Weights of a small mixture-of-experts language model, trained from scratch on English Wikipedia: 272 SwiGLU neurons an expert.
Below are experts of layer 6 (counted from 0) of a mixture-of-experts language model. Rows are named gate (a neuron's input weights, with its number), up (a neuron's input weights, with its number), down (a neuron's output weights, with its number) and show model dimensions 64-127. Each number is 500 + 50 x the weight over its row's rms, rounded and kept within 0 to 999. Numbers have three digits each.
Before each expert's rows: "comes before" lists some tokens at least twice as common just after its tokens as in all text; "comes after" lists some tokens at least twice as common just before its tokens as in all text. This comes from a sample of Wikipedia text that the model never trained on. Tokens count by the router's weight.

# expert 5
comes before: " of", ",", ".", " in", " and", " to"
comes after: " the", " a", " his", "'s", " The", " their"
gate0:547534533527518498523471552464579506471411455485591422532530543526452522528467501471529477496494606549518476491419450452557495458422490465541529528425557554599481511538478504430506551460427436
up0:495450398541456451437498464498525508491437421433552511485490508475539473497454460587578483528528483432409457513489405513591441455393620493526512402537538592552538458487450522521382531449453533
down0:482496501570508451496526428484517446568504472400483486468480494517576521467560493459528453484505442421497542440415465494532533591524525632563584467528574521546445534486492528466512494451491477
gate1:429546484578465499409505541472527436442422534456494467426473609616577521487505438509561464418498550436508492428440526483482500512563461632507471445535416469496525541482461556516500529541478591
up1:547534488470541472494517472558458450489534445515504510520500519563514516446525525555549446560562503531446535474574515465518603497462473524588496547505458627537527431529496480458552506544460460
down1:500452518470415580517559511469487553444481498446558506499542476581411483422542472582473515500455537463534541497388483460510528512445562550568451465450468517499507536476513395538463546600433504
gate2:554447503544498512484461487459523547607453572404533534529500511524511470562491615510534515503510498604461527430421457528500460512545487569420465458558425524579504566521544494510480542512555461
up2:453467550413547458480459523547401499506495476418531470552558446563476510496493588537484535517606491509383600508562485416444539443488510317435508569530427526490534510508416444520540554589440596
down2:457516576543478481523559519503452471426534452454468466487576510450589555544584476468525501576430513500557559485467464567554506520433580545424509502383448549402474474560579501545526474536484410
gate3:533420493579391519491504511498470577560414552404518541549468488479505533479600553486513461536503412598523467513585420515579422495490513450396442461535534482480517493594490468575473477499540480
up3:419460298550475531490515501533425525519509495398429524514492585569481396362483411542508566439507450564434483576483525546575497480490442535493477535519526466535423471492501480514485472502536565
down3:484529524428425505499496490436559449472479564530456444454455499530479405506503495557516505447500514424587438509478420502524523610531475464477505488542366463532550490517508520524609481462523529
gate4:541627467472508497512535503500559532557438374519639465504440497442520501596486544481450429563499554463520391504513430483452542531562527438391547477463481495548497448458541488524431567476573555
up4:506513498467542462449574435469474414473512445510473452524428536523468525522476525528492515427594546484584504548430532460396501574571461506532407537477446545523455518509507533471479572584511529
down4:501437484452455452426568487478543433473495516486567523503578535518466570449518520554530475484530491463471531514449540566462500472390502420510484473474458574497602595480522516499456468422506474
gate5:614516430563459518519581500472474541506522541509498532533513526505517477455508581489479480573533535498566505505561549471482585455492466531485543539520444507527417479450489428522488463560543558
up5:541517558495457518427482559548595547480455560553429478548574549469549508413500551417487401520522483445507417457415533500476449487533500492432574466501625532511410417468485551483504547508524511
down5:528517513495475539625532510405435498511510604408562545387534452525546671521536490539483511454443588449517601530568505484500473445468582511465447489544497527442527480539433439480470493493480472
gate6:530465550557547567505486456449442481551440545496510563528529513510390482561522491393529467507438518487558567403499447599532527443500501531521396426492444562493515392508505494532478520501462362
up6:539486486511483437557529511529560472567474567463485487615578509465432445480624622444475444473493472489500555443526533535494511435446410456554483429460421505443476462545564522470494542547544526
down6:380536553610522522508470460446411458458582566444513515466445509507463601531508450626502562572530484412553560486498583516448543534497476518467522477493564552517464536516486483467536543562541459
gate7:559497484596543562561585534405453448518402522476454526426491448486503521481500508477445456440406508463469489505489379535615404453470352463476442549480592504502443433513428495487519559522409575
up7:482465508531447464446476563427522489504520438417506510474524528545439472342474434449398498410468449467483528536528464429556489529482588491503546529365504514487557544453466512522423445532490501
down7:547436513428437399406509516554513464532602497440477486465489401543541446581496508479483461537559500544537441430457559559505576482540421565583447480520398553472525450574488436466481453441552473
gate8:489435507491535473441515538562489492541568532512478508476503530513506557463468423422466487565591569489579555436447461500499607407507483525514525523535436455503509400467464522510520440411464465
up8:496512480485473518510451543538409440511521566399511552483555536466482423596497585520499475526460542459527504555497464466482519424507484408471539577415500490446520539505517504581467485498502366
down8:437504460376516531501541523500454484415643562494591497533492557461499543468545454454566559505533525546467446542435546522480474464512525513494585517468459454455530445414544473475513531496433533
gate9:483439526488576517477522490480468400456461479455542577499473603477478440485512629509527501485463420541513524416562605472594505364541591482537511413497489443576460494506490533479580457566488406
up9:642422477559369487554495506549515507557505363461524405509494484546588490457475542511489521450489558406536460501476452531494362623487529506522513475521476522518505502469534490429489418475516454
down9:547473463469501514498520533530496528468447498443529434367478493490521499513548556504601491584443475457452475460436438567472492468515467558486550445513448550468503513418414525516515493496470508

# expert 6
comes before: "\n", "-", "|", " The", "==", "The"
comes after: ".", "\n", ")", "==", " ==", " ="
gate0:576435469372545505557458372558517414579485491605493506557581586495475487438481610607523546443522533550448462532411544500404537533471540554472503539445520396577527486549459443523479531493517461
up0:456486579482446479426465507503543518460506526463537581519490419494614431571443520449480452490503554601524481498481509527541436499494489544452552498414407469503502490583482499411592407504456550
down0:552591520473526410496454493520491495528477641444500513423443523450553504487495513469504439517552488437548445458531492475512496476527473524539450523515420569490456578503466485486519518501512439
gate1:481452515544528578495496488466542431471544473403494536481422449404465561562419634443448515477418516608560505467566405508455458487403535566501556480500525435448440497453458580429455526481488545
up1:457535492601536533490485439518502562491498473506491476543483566574468545447560459540472472510508582477514504518605528449531606481578351491453535459422359539572558464451515562446552435539532444
down1:487566536611578516506509428512506429504556458592479434545504494452496509533543446539461513464602479526545499467501497567477643473430525584461437492494464581473498443593512427575484528496521483
gate2:453472518455481494517547427470483461430426588414559524549455603421546471418610476500579523476518482492487472561501467454551465435501523546522538537498438551462409558548474429480543473498458542
up2:485498409590490530421487504453546488521483510546392499584541451537466433499568445453524544559517458541471502591485578525489521447523461420456414475487366481473455504481506494501460532492383464
down2:464472499464512515529537510460501480485523472448486513409553563546463494559472485524453619428374465481375565480527428538348447469472451487459558522473441517497449447524550565486551581536566491
gate3:477535534395481515538568562503593538476444521505540479453511435516504520512573568572401481453483516451467496504485470455547488571524520472441524545447581525577400520472532549471494448528557456
up3:464440569380532468384491449482480479415524413550510494587509478495470560545534477548599504586522535544558549458522507598586485594457535521521516385471437522520494493545539488393572519419573474
down3:552491477460436500496476510497539542478474527529521439509511571547519427492428476527440506556400560474525542450531480500502545489481496518398492511493465522449549521514492550518468453368502513
gate4:566452518425511588453539521477497480506505562556427517491484572423439477479536587485456525501555368517504421562521468565484480418390421562452465494494510540473427530471448540588548541555478574
up4:466471525536508578503485523465476530523469506486498554503532542486480444449454663518598507495436430516474396440505512469563474405440432461543518522426595484505550480551568426478507535594483542
down4:524546441453496429485504575481484586523485457526528518494435475549521459560519536495416522498469503508422428473511509512458438534487509470536531558503453497559497530548487587494479471480552417
gate5:540389580456433483458602565537637565507518559460490503513494473579479508540488500418555346576567514459499491497528492591558424495599489531428422489477450428514470481578504567450450535452468487
up5:541474536518460486551596618477549589547445526562549550452458535496541520494619650454601452563537543544457513492559373515499508491555593556470474485487395417514504421573412476427413513476515485
down5:463611527417527539457576466476582509563458488516389505527484614574397527528445432555489506478476511537485552512513499475472566518498544513515614637434453462470444472555494557402498528465529479
gate6:455485432537614616549449567540488483451533516500512413441579554438523599540388605475547435544525573488537461522541566546470552458530400488488463479468533620485529423586482512467543503418629427
up6:437484434495443501471391452450549530383510409482459497528546410456615480483520495501516494535411511461445424511466495563528465540495461511575466428549474574525485391485475479485545452434492583
down6:467449473484507470571498498378473519523546492544513430539539482460523508408593469499404514498456467606448560503465482564456463500490521533441478567524535497521571532423517465463543573467471524
gate7:523569473519654537393532388591502503437442525551547565518535472518432519553480491450570434563496581404487449456474633513552459488364545471555477508422509561547504600466429508562550415467485499
up7:396473520467545517442419535500458476465544453543420506414504506480494477632571432511460614475459442538545510515487476494445520470464537521569519495549443413457516405540590578579409567413481488
down7:437461464437467501530480552565433502525455508485568562435390527477489464441416531528503491531435438477556474472494560520558469439396455494484559422568528565456503445559515461506511521483520571
gate8:463568548485549477516495487517497331509535476469564489567519392493487550565559455522517483513511508425562463372428504484501493536593494477552461477459441519522434476580413432540505507496520480
up8:554538536513423555513447542534546585467505592501424490446509448515512453494496479427467595557568559545460456493464568501510600462464465531494438461503488501449520555505525478563482460528569491
down8:608379570495416455445488463483492507580587550435494517537486403485538555420593530531558467603502490408508516534559546508472480501518459495505539427496492582460513575584512516544517483483537497
gate9:514497488597598433469462492496476599580506579504494471499451520400436495414556520531431514492454448600462533534513557537513416428456522526542605485523446493514440499499495491572617441596534562
up9:501458539426500608533477507542592517452530479492407542372640467470588453446518476575498509536459577446453622539431482538523536525582508430464504471475461520472534488450546451472378481432443416
down9:412460588516522494526485507535450575546453417442494486449390530567475599494396471516595529540534579493584516456489474406502480477541526531526488511520459544502472475479478383492498579546481445

# expert 7
comes before: " |", "–", ".", ",", ")", ";"
comes after: " |", "|", ";", " (", " in", ":"
gate13:452512504492587518524604473516616551419603619493532510508533500425489507552446443405540519457485457501572551419584484476437588470530492513545519443480493509427505540511528454496541439435522570
up13:516456477442507572471545637624500587519529492521516509476466530409492402550474629509415530589559494481524501506475551523494489551524426510467445539444490474363406478497496540519470484583416527
down13:436484473514482497562417645453475443506454445487484575490523545567610507463481566517487476500545465514537458506523521477559512442513467499459568483488571502433491455553475460465486492493514547
gate14:552521549612526511517549603478495454558652564504456610461466572523491570463549496475609444463444546509481570465534421522494489442496540546487439464430484560536535448511493436491500617496610435
up14:505472537414482503534500527453445521494456568491575473523445565550613475535532473591494492551438482518474497545562493495526370508402551495529502470523530556520486491564492418451463571467463529
down14:456506481528479484482406547507472443389475541474453515511441457469522434522488504511495628513516565514478528545527450527547439456573517416498458630480480537486399567533443459516421593409529512
gate15:426448449355524478573544549528533575452393476486524530523458465537503485493565511536499475549469627442420432369512519473565414528512504574500502555534460456499527499514568501473544579536428387
up15:439512449490549511521469485509490584532546472481390402401467464526473368541526559490576512517532571493585398574427536528560420551481534506464515501584432495476468460574484537472515432525457531
down15:571488550501606510480449513457465538461479485469495490552544466558477572536562526543549458551481473433486529428439563455481496554459473500528541568539517476502567501397545572538470489514472426
gate16:548407529475437589488501533412500544489562438550429485561544422488467521492464459556472531485511506526494508461566606549495487549453502455582519529503413454427476523480406561472423501567551513
up16:496380479514481455414528564488593606484479550547500469548570518567489538545541488470597500422414507548521458494486386477510455413485424523500521506575468576416491476458398440494504617416500500
down16:456533459527451479467459545403494436547526501525541463438425513617490481535523420540538511479448386466512545531522488526569495547559508499393490535523553433512458537504432487549604453485437455
gate17:518440495501498454543465428503531564535494458412478541561587563551485466464439455504515472517443493523435586521520535514537538507590544524504547587487484519462400545395463606596453429456526540
up17:525490629481506510527528484623470477504484503484555475503540557415529543450543515521535552454591409485450534525566546486501477582521495560524514467492570485513577464528455533515500489540463530
down17:502437483484546459530548450639572534568548524452479508487396514480472453476442578446484450426487557445561562544515534508531485509535510498518438534493458594592509498460580515462470502493521592
gate18:480555483453473468565516470520545540468461462423392454465454499453554559547466548500558481484564555518518479510565436500464559521530543516558569524451443510637581463516513447491506523491520504
up18:443466448447397442493602463585438532509461509505472587495576465483493538596510460466515552570555543508576435457509428445410492535503531466481447551498439505440467494428484475516558437461444532
down18:532392504450541421515515619504485574560443506484566528472543499537516492414492561522442496510508487446555517408411520582528481493473436484553475516554436479653538530591506538525515551491467508
gate19:486517556527446494582569518485565461451434436485482523482474473528400465494464436565532478508495584481483483532440402455517491480488433453519543532522397516431516579494470511440532572547430499
up19:545613450430489572484541476495524486522564596467513467458492567506445603521495548562480523532488568432498441519553503503501473435503505538446516433521490527451455552507537520466428552515472574
down19:429485518403496586410538468454555486446476534565517449381521444477493500460512466571480408481513481386476453561528445587482418500496552587366398445359463574530479502459486524507533539414591532
gate20:514471517497503428476608515491520513555497496523519576504532484436462530529503535455543598382496542449557535480460491458418564546510364535479490403512525399540481488566437469491467553532532449
up20:443585528581528492442463514575593585519503512450409431465539490497532450557559443522511430485567494494520593480529517443452460557511427528506491492492572526590525549488529456475469513489541467
down20:548444396449519405563501441478430472476431507485588607404442503512500449542548441424512526516481518564482523506463487479457429441558423544490592539543444511487450500548438558489425542448463535
gate21:412514529445438456539490533457638478485540480409455503485532408556494387537503504448465543458414554498512439527437595547471553533408525513489524525490479465490577488506528524543452463509479454
up21:505490404510546523497470555375530425459660425587402537571487490529472488489555564522517437494518550469429484633561503553423497419436466501640533490412544482535503509588501515532503477472527442
down21:456457476497506511482480469488479482588492403394421513450475542456501485456496450530517495488465414496526525498444496511485476521497546521603422560558442610446486550519426521514448472460481485
gate22:486537499529491536460548540573578506560515520425491480448509472569580522457444522493500537581472586502412522560432504556548467532433520534515472422556419450496382493518477442454490585499440442
up22:467482561443446659460522477529573577487387507476465464503504528483543600402403531548503482507432546562495501445506416540439555497500493564553578527561535519469521523546452433479539495393584549
down22:463478553461563554478422449480509441583558459548496502570413504517527540507583540415554485569452501450506542438531498500455428599517446516517460536484421438452477514589516477465520438500504559